Experts of a small language model.
Size: vocabulary 4096, 50.6M parameters.
Experts: 128 experts in each of 13 layers, 32 SwiGLU neurons an expert.
Training: a variant of Muon for the experts, 575M tokens, 4498 steps.
Below are experts of layer 9 (counted from 0) of a mixture-of-experts language model. Rows are named router (the router's row for the expert), down (a neuron's output weights, with its number) and show model dimensions 0-127. Each number is 128 + 32 x the weight over its row's rms, rounded and kept within 0 to 255. Numbers have three digits each.
Before each expert's rows: a language model's description of what the expert responds to. This comes from a sample of Wikipedia text that the model never trained on.

# expert 34
First names of people in rosters, cast and player lists, and their pieces: Michael, Robert, David, Randy, Gab-ri-ela, Suzan-ne.
router:072112161096138099134108154105158129108156113098153092156134136088131151126135147130140120114125159138166157081156095126108165098108132114077149155087052100068095126183111085089118114064132160103184116118070106113125120110167113170099143152132132195125121162124131156084129157118152150107145136148100092141189167156126093092079130115111136132151181140152123090081181107142088059100097
down0:107091168105150131117134184054151088052125045063117151118171094155193159171126158135130181104121133155171110109167165115153178137086113108144162112117148115091131097111223090111161187109087092133116168139107088104098146091139130141127124169156138134083204172174118162142166143157126129127109137168091125068099065116108135124204076060107166137146123104095145134145152135091127149117111
down1:182133117132142117080152152155099129156111092101114188141146126183101132153142145196143201205109110161095127161094123111128120115204166104146099138151119134193152158129084165117142144112113124132135083124126125112128103134106122123135095130108178118116146126140126151135165127079094139114151144090107115178118075132100144151125191127146073153084169115088140090144081056102142125122109
down2:160154095091146108111155172163176137140112140145138065042104151157109166065110118173205118146130148178069125162131131165110116211175158103113071090110107083130124111091096150120120121126119086109110110149099131148163169152145116085124102083064177157162120135115091128169132164070135118111158096094144161136143116112103135128205143144103075134137182190112159169112142148140120094165128
down3:170114078154135096073114145140182144126183195121141110105113087066141160077167119107095131155135133078123091126114110083095106096066074138150088105128079170159087132137145116148086104140121142111183204136119114088108166124117115080131183091146151117126181118074119118114145150127137065140094120134077128079116112093161115083122155110162136062085142110098072193168034142119134105109101
down4:164158137108179121063132135117102087092115132140094100163107122212110121073143100101079118124083145114170139122120132161129094097159130107087127075143092150191189121155147093174094142058140108161122118129110189114098091102156177097097148092154070146113128128197128140134149107117030168170102151195106133108082146148131109082150141088110121142101129153170102139106146203233189121147176
down5:139173129163076065073121109130122159162103127088144110170132130145123156108092179153075081122130179128134128109115159142105148153128094114136166128112126094142113063180155137125183133180155103093101144144089106093065115106086198088090145078117156098130127127122146118096158131124155147101142089101116087099125094111128117126145167075148104101143159058177165172139066132118170144113155
down6:084091094147165122119114084101121118094105107174089108195151098109106126091137111089162166096198120146157142163129110137094110148184099174152157129133077093129089096086122136150123107124135138118119152206179110151143188157100144093133121135133112142105151098133064098136191166100142166149126097180198111149083153122105132109106142145163109096144129119071125130135189083147182111142172

# expert 62
Forms of be and have right after a subject noun phrase, such as was, is, are, been, would, became.
router:119121122143107097094108171113140189080177132116160113102151137097190136105178154102132191119116135151157166133140117127152192086122098099119188067085098100111096189168192075109166152093104127047104074090108123109095134096172109164097167144133134152105137129173105146084089136109132153123119157152104064142144188133170081061102096115111163109107202090132096100089133094147092110116058
down0:126152146142096150093091104141108117108166118164124105147171160107123098163168116101107206158083135132123133133180135123130052134136127118095169092149150138121180154187157134163057162123096123144056136143144166123089128156167146103194167156148125210072085071118109089183136131126105082148111137047095145123117093144145054165155110133146100160144138100120080110167097151139151100137087
down1:096114121147134145115153144163080092099149122118087133126147149204123077093125120108112151126162122168132132096109062170155074107172115156156149093115101088162083138145159189159102142103119123033137103119134148171120170069134110141099125125113111098133109097137170136152131099135139162093083107103074140150153101074146140162189147089100173158099023157157142087131117102151123089141190
down2:204047100112146139136169127079155124161149123199122163109129160116120109125154126091081166098099091124119137108164133153144114148161069122051193114117157125133120178140181136138145133099122113080146120099101146157204073114106139174149129148128172136170086194134092189143116058136110139111147141149140115201114139135146116085107145128095161107137081069144153128128119118111148100111123
down3:158093152113183085114118095118155122097169091121183156099161157129074085142108148091136104148122145104125162147110127128142113075138098098129112147078113132186103099106086108138093167082176143128147134154125154093107170177091113144128164106165089118127105185127151154106133165130177201088066157111162130134155148160165177170098139106145138116148116097105066145152058152160132190150129
down4:134145137101092118136167135156101056119178136159106180117144130160066138111108078116113135118116119088138165116083098181150084157121088142155107103184113136154108088130137108095085160173155110132095116255179101136187064125090111102120074123129179144121126107171113139081149192159071115178170135125127082106127153132150142139180148126142101108134080115080128099119093094164157124147134
down5:127169094121127135113116139162143121179123141135142138109157102139100128161122126101180168166144139145137166131092140127100114145152138164178164105147084171155096184117176104103153135084121143096150128141133093131161162137186103101146118129163105126101155060180219135178121094071085144106155112073149092117129130147113158156129120173150141118172097096094133156149133119099078133173163
down6:141102079157153082112153131165131116120128140168087191084134139124114085139107163184130117186173120191145111088161107089180099146097139135196137121147089151095058114112118183154089130134126093131127156160140194211108068117054077136163175043129184121148172066132121037110101148157119124121161122142122161117116115095161166128128172071127079150155114127119115149180090134124171105134167

# expert 31
Endings inside foreign personal and place names, especially Slavic, Italian and Indian ones, e.g. ić, ova, ki, i in Yevgeni.
router:110077193127140032158111129131149116055089128122168110107144149095116119062155150102119184122128194142130165129155101111168165125086119095092171097074081105115108172140132108125149145088120157083136106094130101131131119056115133157062150133163150135112120129115080140103095188126131143074135195155074097189165128161116124121115125109117144105171143134138128085114099126124073068109097
down0:089107122124116089115107137118096154104132172185117117131088131125151188090101180115090053103098127134107150094148127124160156162095149145184104175125168093179107208158102182160115104131161120120147095138097095163137121121167151127097147162084100174163088106124104141165058158141131167102086079137104097149176114165150122084073180109141098125133130112142106167153128144182078159130119
down1:109135110053135181093137123138112116137173183143092189100112116146224154119120097159203106089119099114142155116135128113114148136119106111135082175164162106104133130135102166142158123144103119119120107121062114103093142111105136178111157164117134141169093129142083185133139118122125104160102114102099132080176119105153158107101111159075167167143146128161138108142159136132139119118195
down2:088160136110162147164112111142142145140128130158103104099124160153134171136128066136133116112100166121157120171131076162099123147139096145076151107161174053082125108084079150174107167128123159102118079073129148142104137123103155153117093120150148103094086131065128123209098116170098183062130122153132137108154070147055115114132115157102165053147139180123176172106137122123175109128211
down3:069108147112095178122131160101118147198091189127086102123147162047153133124175149100139101111129143148144118038171111151164163141119180121178154165159150094098116109135135109144145096141123104139122102137047117106130097115171140146145144114162073170161141119185169131126157115095155135087117184100159161128134130138173070145109086148115133124112091139128196140104162118117165140124153
down4:118219082159073222143154188128147097119152157124094118067110126079145141107148130063075102123178160118128111136125165156123120136125090169071102086128107138112068142189167104084161214117107172146108116137059129108154173089148055086120145130142114129148149132190095168090131121133152127098111124143140117112090158123160115104119083125121081106077109110105186140153201185185062126162109
down5:143143122115168156197122156112159126098143080137170141061139110151131195145131092129156129171150147145132085228141125057107170174091129098049119124119169118140100082128155118110145131088117141129164107124099164115133157103096116165140105197125141141067121139102151146160121091146123140095112134090123149157176195144094178175123068150147117127102149148162119121117198138087146081095136
down6:158120149059156157154123154109090129117165140143136087141112127163118110117098169088113058144136098191122153134122096089139163105121101114096087118089158151161111128038090136091137126158150148149103101083121202177084197109124082125143159172100137159109126121070083159134111087190159093188143108138185079138112212091100115118148158145135173150148168194137115082087104186125139094108092

# expert 21
Verbs like is, was, are, has, been right after a subject, often defining sentences such as "X is a small village".
router:134137115112104087115093168119123151067132150092157086133154128123181159072142162069115188089122159146138143122165133125162165101117102109118149083090121091103131183141186108098152144103104131076135070127110088087099141056150133186108145169102140165122121129211128139124121155121148136119108145174091077165135186150165099072106074105103173110130171087142087091068131102179125100111101
down0:153143177144120171156163157105141111076174158065134125159122127097042092157085093101190132150130140196114098066141114148125143107176144117126120115075082160109133134068083115103107115131120094110063124141144113101123057144133126146127118091151138149152136147068132139189078127165146109120134184130095050134119168157129107128175128125091068163085097075124098104117122169109140142121070
down1:083101082135120124202154184188121045167148113125153116147129108058158132128113108050140093173174137120101131156154065118106120130134063163123111136145103136137025174130117179067150162116167096094135121150155110080110172132118142087171124128159155194087103149097079128139183141107138172082075110110133153144158110124057127145135084072117129128132121095125092130082111123106178129158115
down2:094091134141109155164128131120099100085124106174114151121163119135121181170112158140052089171154137120121088091162126140114115151113119121053141147065073149093082124145083124142151154152146091150104102109111134137093048094119066146140137116152110159154113146137078093171130081114138076166131182110164182172150206141176053126115139170077106101084153028131088179144134102114165100126112
down3:144122137133106156116092113114120134155142164150123104151142081126158136092095119134163140164098111114135087108098149116125130155105146161110137131153089071118142120107081170160147089112128199102087167111127130109128117120162103081127095138174164094057109119071093153095059125127177144157119110121199139119108120171159129136186117087106130100161151150166115102073197135118096108130126
down4:089108152128110119132165125140139116152141102137087130206132132153115117097082116147114110127091174178115114128137124101110112199177142102168099136186197203174137108134109162047060097143161084152106153109174222098090130196129113151072074160147125102161148171154185128117090130123138150071102101106109132152074126143096158100173103111084122204151141155143152150126155124120105210126107
down5:132146157110159104142078151171169148153113146113206145224152101105132161156076072117099099110115093147076163148150140120119057133155093112119090161169145083154153112082123165130102117166158111094122107131113126063139132135065150094104103058159115105172111148146135139129104193101099138159133136102116144094157089122173145110177154129100095108140120109090100095130146104128195124138178
down6:140048126098110078119086138157120094120109148123168057118168134122191109147113191171149112117099100118093175185185122106079073124105148095121136153129172113144166153112162180188152095069102143141169126126056171160081158116113117145144148124156069120158147156079123174166123102102157161124116138087075094095165089109112120125096168103105174133130149166070119171100120105166085059128120

# expert 57
Mainly "as" in roles, e.g. served as First Lord, sat as Conservative, ranked as, plus became, called, named.
router:124145129094105107131113142009105153089122159088137083114129126087151131061154153106136200095058153127140156111135092147153187071126094086093167082096093102067101165164184098092131201124102143118157084127108130129107106115187103145104160147186124173122116170170143204099103164104122150109109148137126079151128175138169095077069096107114167122136148133127111117121138132181089085114086
down0:080122079096124110120106163111133114117124158164165107142123102095126147093146151118134152194126175145093155136089148132120180099057138102142138081131172219078077149157128186112163115105144125103163162131097120131142112114147100131190080111117105218098131118138160097140108135118121111129156103077173114149132120102133123109168123109160141104163156114142139140071107120150104130129120
down1:131111114123140119134138132168169102126099100160167139116169084135094103153146089091151098057083091109128137124117107154177155191150151149161095148136166154080103156138161101125130109099138159072068070128069119142153138148170106161144171122170182156159144143139179149086153089186133154164124136150088083210161115121135129119109075173098082117143106112066100161067137130158118125121135
down2:054098144165136115086054096113190146106144100183148178108156106136124134086140078114146141150141057212112175150119113094113167105181109146094093075116083159146135172205151141081170161133126107095143096117111162073118148145139081121087131132142061201106069157138098049092108081078104124166116101101129101121163133145126136157168141148119168077138079172142121128156156127149131121058086
down3:105043121152108143188161169122157160125164151126156161133131149184104179165099118106159148176169139100085167115184120152203104161040144148096138189117062119091108178153143123176156124099116149123115149144151115087122133128095150171153188131081176094170143166065110164106134061120097103102134119054096096132172140138061156114160109133086177084172169138181076079150158094088123207125165
down4:157173168110170127116108130147123146187149133091103128108124102129149070127122117141175152160145157151116102147131147132179083164125143130122172138072178135067088108199151136105091111132137109102137114115080179095139184124162162109217175148169110125087120175125163137181118125121119095202125142075146137170052173110109145170160140162168113141052069196167119119176101129142062120170168
down5:094155090105171108099143127138139132112129138127099116140100140142078105102060093130178105149150135133200060090138191101082119145114118175124140190136205109164165085122147157167119100139147165118101142050194087024126108084089072120197119129151125083113064074070142114095117097089102182108139149120147114133164144154132165157110111122169094107192124108176135157071103157135204151144143
down6:112084092151124105145126114145143124107137152143096091140149123150143145143123173132186174166181107134082114106115083182112120149135090131184147125108132085087159123166155119207174124127089110178169110125145114207125143150118188132089139057075067083065101129151113098138104087086165147178114158085133134130092120119143115135148131116110105138137149125150159123156109083177125117105180

# expert 39
First pieces of Latinate verbs after to, and or was, completed by -ed or -ing, e.g. requiring, demonstrated, containing, enhance.
router:104139084127105108158087171108131181100138148145146106109168146095176158110165164120143169080108143135170165100129115169139176107095093074106182100076115118105117152118176093098193104089088138118155087118128107103106103098140068149108149152161072144095156144125087178095084174095151156088095174131089071169146147134139111114138077121084132107143155119145101061110124105135061094059068
down0:138108116105157135135102156137174142113201096098101124139143083060119101088127153148115146088173087097181100132105150170149154106198184076107139087122105130153205140158158135146129117113078150118163142145043110081103088102136116105132116123120150106097089128123123154086155125083151120058108125112190116138087140116129179143111198106058157110173178129186099177139184152159114134120136
down1:095137152109109126142137142127146096115102095086093116082167200055115175162103151119101118097041075108121160100119107095180133114048129170137130105103125145175124153106066106147145138104082186131139147060103076098145121137153164138160170113150105113125103178112127139156135127122165145099125154094091096113117102135149145216142123134171136121175128108133079134154152154163144174128133
down2:138154146099100127090165180081140113163095069145168145116115175152098113086098000186138060158106115085176125145171126160116103165141114095196072169146188160128109160106178149115142123107179122094081103084103108130153093108099125125102097111115172120126137172166109124165127129159148119152163107122082118131095188171135170134172126135133114062146155106139126154160141119149146093137135
down3:097172128148124118120109149157133181157206138138033123124127081185076135151146023096079138134146112097160103136132151141185173100132138138134117147142150081169153150119141117149120116148099110123138162155183100198164118133107106133163081129134138052089116152114168067072133081146118065138148148132152167102104119174090098134101139115151094101117096068120115118092117118120125115162155
down4:070137150116090112113170100142157111147155148107112120163143127136119015154128091178130154147078117107078160140165144094124109171164125132164081173177178087084070185142115115171107172117157171067137123168107084121081100097100141116117101105119145220150073155142189110093118144130137131113120140147122069130156046152119095123077143160065120164063099143123126109091139086159143154123097
down5:092149092097176109191086087107112160125098115173137134139142089133165142152188172106129149168135128156181157088124087107110101143160181057171151122107218166131126165162051109143132110195064108102113141117122061123168155142146096102101099092153100099158191154102113139159089148196091138123098099092178132168096149199112147167137154189108159110108159079143095097093142119106118083135115
down6:153121117130113126102149124129070111177141104083079230097035147151119140167125105141112115135202125152095109188085084083133126097148153124142137116133144159113098088126155107147143144102178102128070136137052112115174154101073127150122087114167120079124178136128150170114121124151111120119093166097086155130146105085156192130186147141099155109108152123083179127123098151084069104131103

# expert 50
Line breaks and == heading markers, especially the break right after a section heading in lists and disambiguation pages, such as ==Politics==.
router:060124129097094121141063179096166133106125116098152117137158177116142183104149168075138157117126182177187139094156095142148174129059104068096143114121110106080093182146173086114126187077112136104157100093119075094113137126135090148124182142165108139131155151141095151121113140104143149121105130167100098150156183189164121126091122087115147087171166114144093058086172085181083072103114
down0:157103190137168109128087147090105125107155164105094119108127116126073120130119154153150087219085156149076127167152183203142177088112189085103106181030145107063106096135107186116164097097085146130149158145093113135171159052133115101107131119102113135056162158110130175089132161105113184114148214130117132143162142087121074106097093084131171123100152097120133156111115123120084120083133
down1:189171103097092152159113199107135129188099097123092135107054129139050124120133055106089134133160092126102126166169087120142094156116129079171121140084152192068096156096033117130118160137153126165130153116129146137157161170116108128132132096116151138097112144184137181100141159117110151132156060089165144165122162174101176170154161159124063114101126127098117105126197140108105144162142
down2:153111170155156122038151043219104152147126189117087132181076148153096068127170114100150125071169156048117102153089132160092123108207124110094112091122109118149168113124129093113118071108124175120128086133128161078141168118091109112097105108152144132189078094133157112128151120150118115165117102135143133156160170170184111159109135140161095174102147101162095112179143160164173092152158
down3:133072176153115121135094165119095087135141163085090095137121066104096124156088164087141151113146112125063047156152119113140141139088138131187117106122105134148128105150096139149128129107167106157094179154128173118176139075085142106090127129125155116153076106124139221121133125142095068143147057067083118135113096091165175158125146105107193141071141107117130168122048161124094109126107
down4:194160093092134138123111151099086123154103120088141176118155169124099147140074110164138132135159093138092129167139217087074160133139148109170157112156138099149120116144116098161108148133214123108112108131150101045151148156118162130108177140105155044038111139142099148133125151134145133115120098187077139120174097167167135139138149066160136147126196143139123114119109102119168108125223
down5:161152140185118178110139091154112123168158128164153133119179114114120135066131107169147110153124121120203117112148140111096122105101144179119092119137136139105115196188091152146114105144113102182096160174141105088142148088178116162171181126117155122172099183157150125165126135095184105123147174091106097153084064080112181163151157088138161148136126088155157134116095127128141145150143
down6:100089162141137149154086086093126134130103131146124101103141134126131157107133083128158114095118100128111110113126124178094161120120090131120046143097122159099107136117092097105062080140098157123092082117073111113107127089093149075100144083138162130135188109135139055076122172144105124136164077201135166125119123081103139091131155085084113161145159082194120191136162152116145132115128

# expert 15
Final pieces of country, state and place names and some species names, e.g. Indonesia, Bangladesh, Texas, Beograd, plus England, Germany.
router:120107131141110028112071132113183169044111121111134109124190154073119110110133158111145137128120172131137168094174074120146137149080078061069141078090095118096082155139147123119139156120112150126168101111103100102120093078125100149114172155174145183129155132115073161127103189103157165087126140137120092173164162170143127139118134116116144083151168084178123107115160111164107106113112
down0:150089157132138051084149079171153121197105091135226149154102137147138136116136116141134108129142086143135176130134142072098094085103127149151134157080142170115098100155074121047133072147122101122154181167132177118127129115110089189090143136117155132156113152124122090126133142145104089089126142171155085120156115162133091089105114087151144112127141068065111125093096116215141087082186
down1:106174061027099153240151172066164147139181151143104114146086116112171121106121099094151105161155125137075121130152074164102106159154130099172123145149190081127122198095125089128184105087102153124074100123155070083151140079145123158117148136140120153107147110114153185125109140113131120168091117088111106153094119184137170110158143163117178128141166151100140102100103138101097151113116
down2:117172137115162120102200138081160074157129091147143171146139150078115124133161067135105092072112080106153168105114109103131183157180162128128168120038082126159145133152085180164146143113123157156100132115089145125116083124083174153104106122176157096173101161120144081112168188117156123155139097186199100109110124166138175112144176197136123135108174134128120139170128141150196121103047
down3:066127128121124195098113114123111151170113142106103133105157128135125149158183117086106092069134118117113110126192094080147108144087213115136055141116142200117100119118119138152114140096173209182156093130110112099142126119197090104077100130119125131179137163121098129153137140111226101152153113135084100112044172138161124146104178103067162162132144115095115146146220118119179121066117
down4:213107152120167090143159089204137217162152099117114200131138097142148143153106095108133106180126099140128090167133146136114082080128109080158148170134148106073119125139131161171127084132155129153053118153129117095170105095193120112118105099123139078146130140115114088119093128085136097173101199174154188104026117093084089125193105118067149095194106092139151118142079106141149111083178
down5:150120094101020149202157101089083153184065145107096111152073127131132072117142115080065082106118093175082112144147121150166213172148149112142126148125087126185137116087131094149127125112148067137163160110108167193154130141124143118148183103082157161255135093124142135147112154123066120126141175142118164149169152097108132171159167083140111106129123077174186152111097110113137139089175
down6:118144088109102145178139130167123089152124105113106123060154086183084136151163149093130181149127158126179162192158087121093156196046124096117073116166098125150081148110190092075151180180172117114156100149082136136124077114123152194129112122118180121085197208129098132150095128132105147150154146084118136116128158105123110128144146087086143173130120063174148149117151111087112117097110

# expert 53
Capital letters inside country codes, positions and abbreviations in sports tables, such as P-H-I, S-V-K, DNF, MF, DF.
router:068126121149110106157098140060194153117145073113149129086128148074159153134152162114127153107098158141162159138138083141145169152111135124127143112102101093091058130127110130142139160116132138109159103101063084122058140100143120161103134187143121194092131175180133162107082146124153167126106160143091126191099135179184118156091094098150137109154177117188119076101147087141063047067129
down0:100108167111154119138128145141162169105161152129099115068154138128173173116111136098101137144185130089109095096129114079132120144043108188116146110156113138185105117121095149120083172110155114093131060098130144145065067151171156159175123118107102122164139109182219140105157094103114197094048154131097100133172101185126160129120146105116155114185137096131107155167125146088168049178176
down1:095115131117110108103127131100098106132158117127163106150116105126073153200137176069152132164154161166132127033152131111060096126089163122128179141120123087111132127117144117150121124138099118142091146063122112134113092148206097168143095159097128094117132184129125150131166142166148153116101087114186085106117153142182124161118147162189133118160125130094103112117116138210123077137149
down2:115114103147123102099126164147082164163138129111179088182115097112130111088137124164144122176119169120130184099161082108174144099105165115117144216115177094115147110135054096152135118105155148141134121116130123113141133134169180056088126081108139077153137216104177175123122114192128105101099121161139115098149084148125090134135134176130084164078111112105139164092131128071140065085163
down3:127147064180135161165104202132106172172096170172151138136157102142100132159132115138147103120149127122113153138120067097097137149142137136118139073056141123139097130112062118121105115144154127129052158059128074167120087104087082130155131059169123102130140076150176114176146176151121140145144156099100128060088104101181148146122167156159085146099136125139118161129196145172065107100115
down4:086117126113141127080125136095131154102157135149141064165145105152157130158142132099129138164088141123150113107156152153159192112127133090137158097139149100210174080159109089109137118107178106114114206088132126099115192106161194134105095122135179175095106176156149133101084187094097146145132110089081154081141095115060123160127135119158122124128091108141111081113142068118170104124188
down5:154101106148119116140126138151132157079132120109198055200128128135118041122190148180128145167091152101146130134149096086175138084110148074065101119106096162086083105121190112099137160120078134111125126125131140146166088107099156116113151124072152162180130156130114125158153147049057125133129089177137119107101135208195080106090155095079125073082072170156095135045155148140131173105118
down6:073136100135108176133150121070197134074120161139133134156181103072093070132149150112191130095119097107073102103075145103130135150055143131101125154120103120131145088155090088150108156117143058178136121124140072125121177147094188121204153152176114140130124118154164130079137105112127156187098092133107160080181170092135117145108106140063113114171177184098116076144111085167113128105083

# expert 28
LaTeX pieces such as \ variables and subscripts, plus prepositions: of, for, de, det, def, vs, f in D(f).
router:049097123163106109116100131111156140064107153075166088095160185127156123134134148091163175109107137143105190126198095137135167099111109058103201143103110079103095131135136077116182113127106159094142137126110084098046114114118087152070161119108090118095155189140098167105101156107171152095092145125095122178145117130155077121127087107073153083175136096156112111095122080142061093108121
down0:133140085070164137140115126154133177130157072130076142156038160133085152115115078167155133132112082173139112146154158144135070136162196136131134163190133204124162103125169163105123108139126135166106095078115086141142157098229091124100114112076180130120114149190094141124157107121142119143111142119083156109169119171152127127092155116118123139191138147183167139149050144093192155140132
down1:111081150125088146200127158131178093114120134081119089143122103141102111071096240145153098185167101159133090085144129136108165114152108178112097133104121173080132091113159076125102101187109136164124059078134147155146149060120134087107111142141118129143189107222164087162141131152141097171107140113129093120092117152153133132191142142143148161146101162153081162090048141149115117161139
down2:062174162099091146143133112144120152166163167188119142115125101094131113173077130155146182150133114174134097083129163138121150136176159117130139119111165132073095173072145127180105167162086132118108115161127132103114147146164117220094163145109156145088130145121155092077093125130108112179189144159071164099132092106069099163115131051132142118117144127126069097146066150107042092119178
down3:142107092167177137123147118134118097151177148130147114096112124151162107181135090154191174158082167132101138120115072102117149202119112165140187202180151124139112125174079158149127113103098109126140084180127178160157110137135150114164150122123129152154075126109091111128181145175109067111096148068146146081131130118120129154111129149150081074133161099099125133145152178124078141111122
down4:140066091114134080139143141095118143128142115102148126099175143087074107112130139102128128112165117089177132178118098158143134109095092135060165085125068078080128111162131161179111112177136127134099167128166098126112151124141159184090087087143130098131119158120086094135127162111164150126144148152106102087136093173171098084150116112166164144129153117124096167200132157134054066129146
down5:122173116150086111112094107140140143151179126104120094057133161118164112133075183125105127078102159088156150171157133148112146062137170114177071116132150171130147094075118081104119134126167151140144136117151102122112140165079067134141149168088140095135096143088167138093115101163157117163098183108156143072158085151116102163160102083137065088145125144115079088073095144128078151138148
down6:153155116134078079087127126140111145137110131096122147118129180149129109081166121148162137141188107138208181119167133100129133112185117129070150111115145172170090158102121162141120051084114085164106218166170141149151181148081204103150115153154105142092156132148132125108097128158113106114074135076086160124139149121084103161135077166140149140091055090128130130141083170076113100141138

# expert 6
Line breaks ending sentences, list items or table rows, plus heading markers ==, ===, table separator rows and sentence-final periods.
router:084104120096101113141078146106131157089149131112139118128150140110142176126161161059144131140122183172160141111149071132148152109072089076087155119099089065054116152178190133112137156091102148102145100083100094103094122114143107143111177150167112155094153136128089167100114146099150146113121132160114114164165129174197114126100087059101152090149177118156117061043142109167077082108131
down0:186119128126152089117190143142117087149091110181179197183167141164062145070130137152167187115133136196172123124150163116101091147167096135171155123156109137113129098123128135169097124098116068118088198133187135179109098174083101089149117180080131117135150123064134105139122145118173116107087213151112111179089148167111156177094133144111104101123155144157142118106073103129114131165180
down1:053124109123172125127106145146132128078137097171088145128154159098124120160182101095108105149118069197104127120102134107079096143115145111094190091189086085151155087107129139093174143119123104139093115173109233042112113115113103092172110109158139149137077108106127066114130093140147161097108113139103120051148125141095116121106095121117145124151139107097141141115150115174140102109173
down2:090117155144138096138133105098099136090139147104133141108081090134194115128130088154080122101151121119152097155093134116104186111112142118090136117109105114183134095144077134135159107143087141142110126104150162134160126196094181110143104060129101100095136084139248135134115141143135147141120123128118102126128095115176130139072082147077147054191107119118113127102137115138146181115136
down3:112118171135159100040112135200112167207126057148191141167117144114128110096139092090116050116155125127115050117168154131103118143121110137176150130154106090125168158075157134184088151096135141132134170143153113141120143195147080110085165172144125097139126090179155081127164106123175172121090153166182128153087131171091118149112129143147127188183085179091099112160088118106130126148102
down4:111122126144122148112093148130090110113138066124089163144133186170084103129144034175082145168159123148094174107117127129102116129136163113117107118131118092149141170138128115139115132144191087127112134110119116140137097114103143103103084097118169074117085178072135161126196098160078093135125149065111079185135147142124099151084161063153169186064138141153132176146151119109175110103170
down5:127173097120084171145158149101129076127145099154126103046108122067139168102119085126110100144063167197173145058169192099115124121145125135164165127158124149155145130110135102149058166117131122134119120110104082138133050175108186118107123109169146118095176115129151161086130180090073094125147073109163113148121042132191117142109130150119180101130094118164123127114093095113105128104138
down6:094114140116139127121139188185122121121148094135117164207131114118115133102107172146133152102111109161194072116122137126075034147086106083155166131194157142179141075101078202128058087136117140086073181091102154159137151202102154100161116165164119127100112140096120170120134152126166142153110064128145161131083091090126129138160103156138151106163117084106144138088104074092090164185173

# expert 49
Line breaks, list dashes, table bars and closing punctuation ending items or sentences, e.g. ); ." and a newline before numbered entries.
router:088124156100150106121006164122125152108142132068147120100143139113133164105163132114190110112051128131171167091155114145111131125086115087073168117127082092097127158173179128120163128111102169109148100124100068147106070118139123136118120162169131157122163139134096153109117147123129169116042127130090127215125180159135086093136094099099138149160138123119104053079154113162107101117114
down0:144046176179092114135084101138112100138104149107155145137121090066139159127138155136111109112133117112108148135132152155106081167107085146141114141179147097140199153158144157123169145119117087156138107134154130124133106143125163171101054130084143103129138106168180087116110140137113053175123157075132140122116122118146136081154138122162071180102165122098070113118097136177135037101139
down1:161083180164148112076065151164112134131119105109125111116145121114129148141117046136133151101195129127095156168115106148188102214139105086081139132166094146142129097166116141139118115106119122034098102137162117123126192096094058133131134165081146075153118157154128139102092058091140116170114120181168135142143152116144147106150181126117103139075104127152185185136146133142110093073131
down2:165052189202077074125118111146050194161155093092170129181120138139190118195125133127141162104131168127147141176124098197105125160166070140190177104098163165147125104141089134148146148137130125078134145107137082076132148112085164121130145143152140065134153166122112134142116161078094171129119122142154105102168116138178121158136126116074112099136170094168162195156137099097146098066143
down3:176128093100092102144164111167156174127120123125184183112087092143169095096131128140112146102183164156149119134132077169094118136145157095122079121093191130163121125150130200116104111172170065117140177094197136050124184101115174104121128074116137134139141148077153109086129147170126101109172125133126121087117085147178181149113087092113092130134154071149137128244223136114126129116144
down4:107137156065101120134092169116119169116110073033120166174136125193104096178115110085103120136097089107141091191048146132094107110172179123082110075119141109166181107161208101082190133135124155104127102134137154094165098105104176120152059072142124161132128110125097182128094102135174136117085122121087132106139185116127173109147154140154145164029161106100136096083134151135143084106146
down5:107184077139114133134128088148057112174118113084133157177144154117194104141099134110133103092032137103126142118157119123150099145112180161075118122177180135111138174129162111153146090083097154206182146173087129081161090085102118131115115090170101177147179023172149050139132145064164155070117128138210127148148080142141157135131135153135098125190131096178115125172158154139123150093118
down6:140157083151078148179204092095118154153145136152151081131122156138093080067088192191076108193155115121148136134122158172130135118136124107187134104153170135138080100074148178114164145149176139154156090105098169131063135153079090119129109104197137143132113145124151121154128127196110127080144134119111110105131092079132094116134132147083109078138142135081126141089092102138116129105097

# expert 10
Surnames and their opening pieces after a first name, in lists and tables: Daly, Deegan, Mac-Laggan, Schuster, McX, Johnson.
router:123071153155118121168091126090132154101111136132174104102108148053133150096168165084171157076075142168179117123168102151109144115136145102068187122126087134080104157140109080108116156126111159075161110125089056154123128096129117143101172176139139161122176172164114149096072152079159149141076157159062041125114135175180142119121127081108114108161162104135120099123171092167086102112103
down1:136153152186036147132097131126126191143099147084167152167195145180137169151153146095115104118138137109074136117109104170164173096092081165156084073089116086063135113116238117120100117099091086152131106117090170114112124159156107132162142112110103106157126123095152105134133094166106123081111065123161156175117071112102062107140073100114186095111093129154137063136140100122105167135140
down2:123095145136104096098105136107112157101092135103142127043110117081106133118142123141107172090143084168123170113154097125114121030140144124146159130137103093162087094102141074088156145121154151125148168157149126097148127136089152121143133169059133123089189077095127113133142109139150182150107087192129124143155129134149083179104164145076126167107098136057113136107140110149093127102098
down3:134127123118156098116133114170123171176149130141094150157180145100088188109118126160140088150127132191106112097120151111106072129128166118185117172109168142184082131122080194104130110157161149171124141176103149162123123128100110145152138103154111134123092177124137096203162132108076182141137079087168136161133126085125157109142134143136121109078072209112104178106176155096119160161178
down4:125142135192136097079140125147153109132106142125141101086136188134109133148137098166074087155021131111103130106110079135165089121073190181066109110114109137156074093123122135170106157111122138126076102116093153164143164115075129125106155117143115158138121037148118183102178130069051097071139117125125117135103109131173084150183117145142060149117095134095124187144152084117146159131146
down5:111149202158158051097060057105098112138078105147187136143132142110161129163115111108110143080160183151166074087178161126144163108118114144145134100114171144152149156119167118110115154170082133135132072116146144097165186109106135145155124143155126156095139135126208140126087088160123170171153141114093092104105137148150130125139111152146136104147098151164146141133158154154178124137133
down6:120113097140129150080131159108102097108112134112114139143148149109128214118093137176158115071111115134141176167201110164057134119134166146143138139134085074176140213053128129127091137068163091098095121165099147085127135111153158115158125123160095166067177132133148097147165124112162142158179147155167108169172142132182113142129160091170089115162098126109088069176169095096135124099127
down7:113107159118163151087128094151144122106133140140140069075137188144123116078080143093112148160127146166121104118142143167093149170172155143207120129104071086121132119130177101135102097195027119111176108109150127108105159139084097170093183088113107136137099122148151075140131125155069143123052140105102154127122093126118123099124101157121234184123132101145110107152108122058128076194142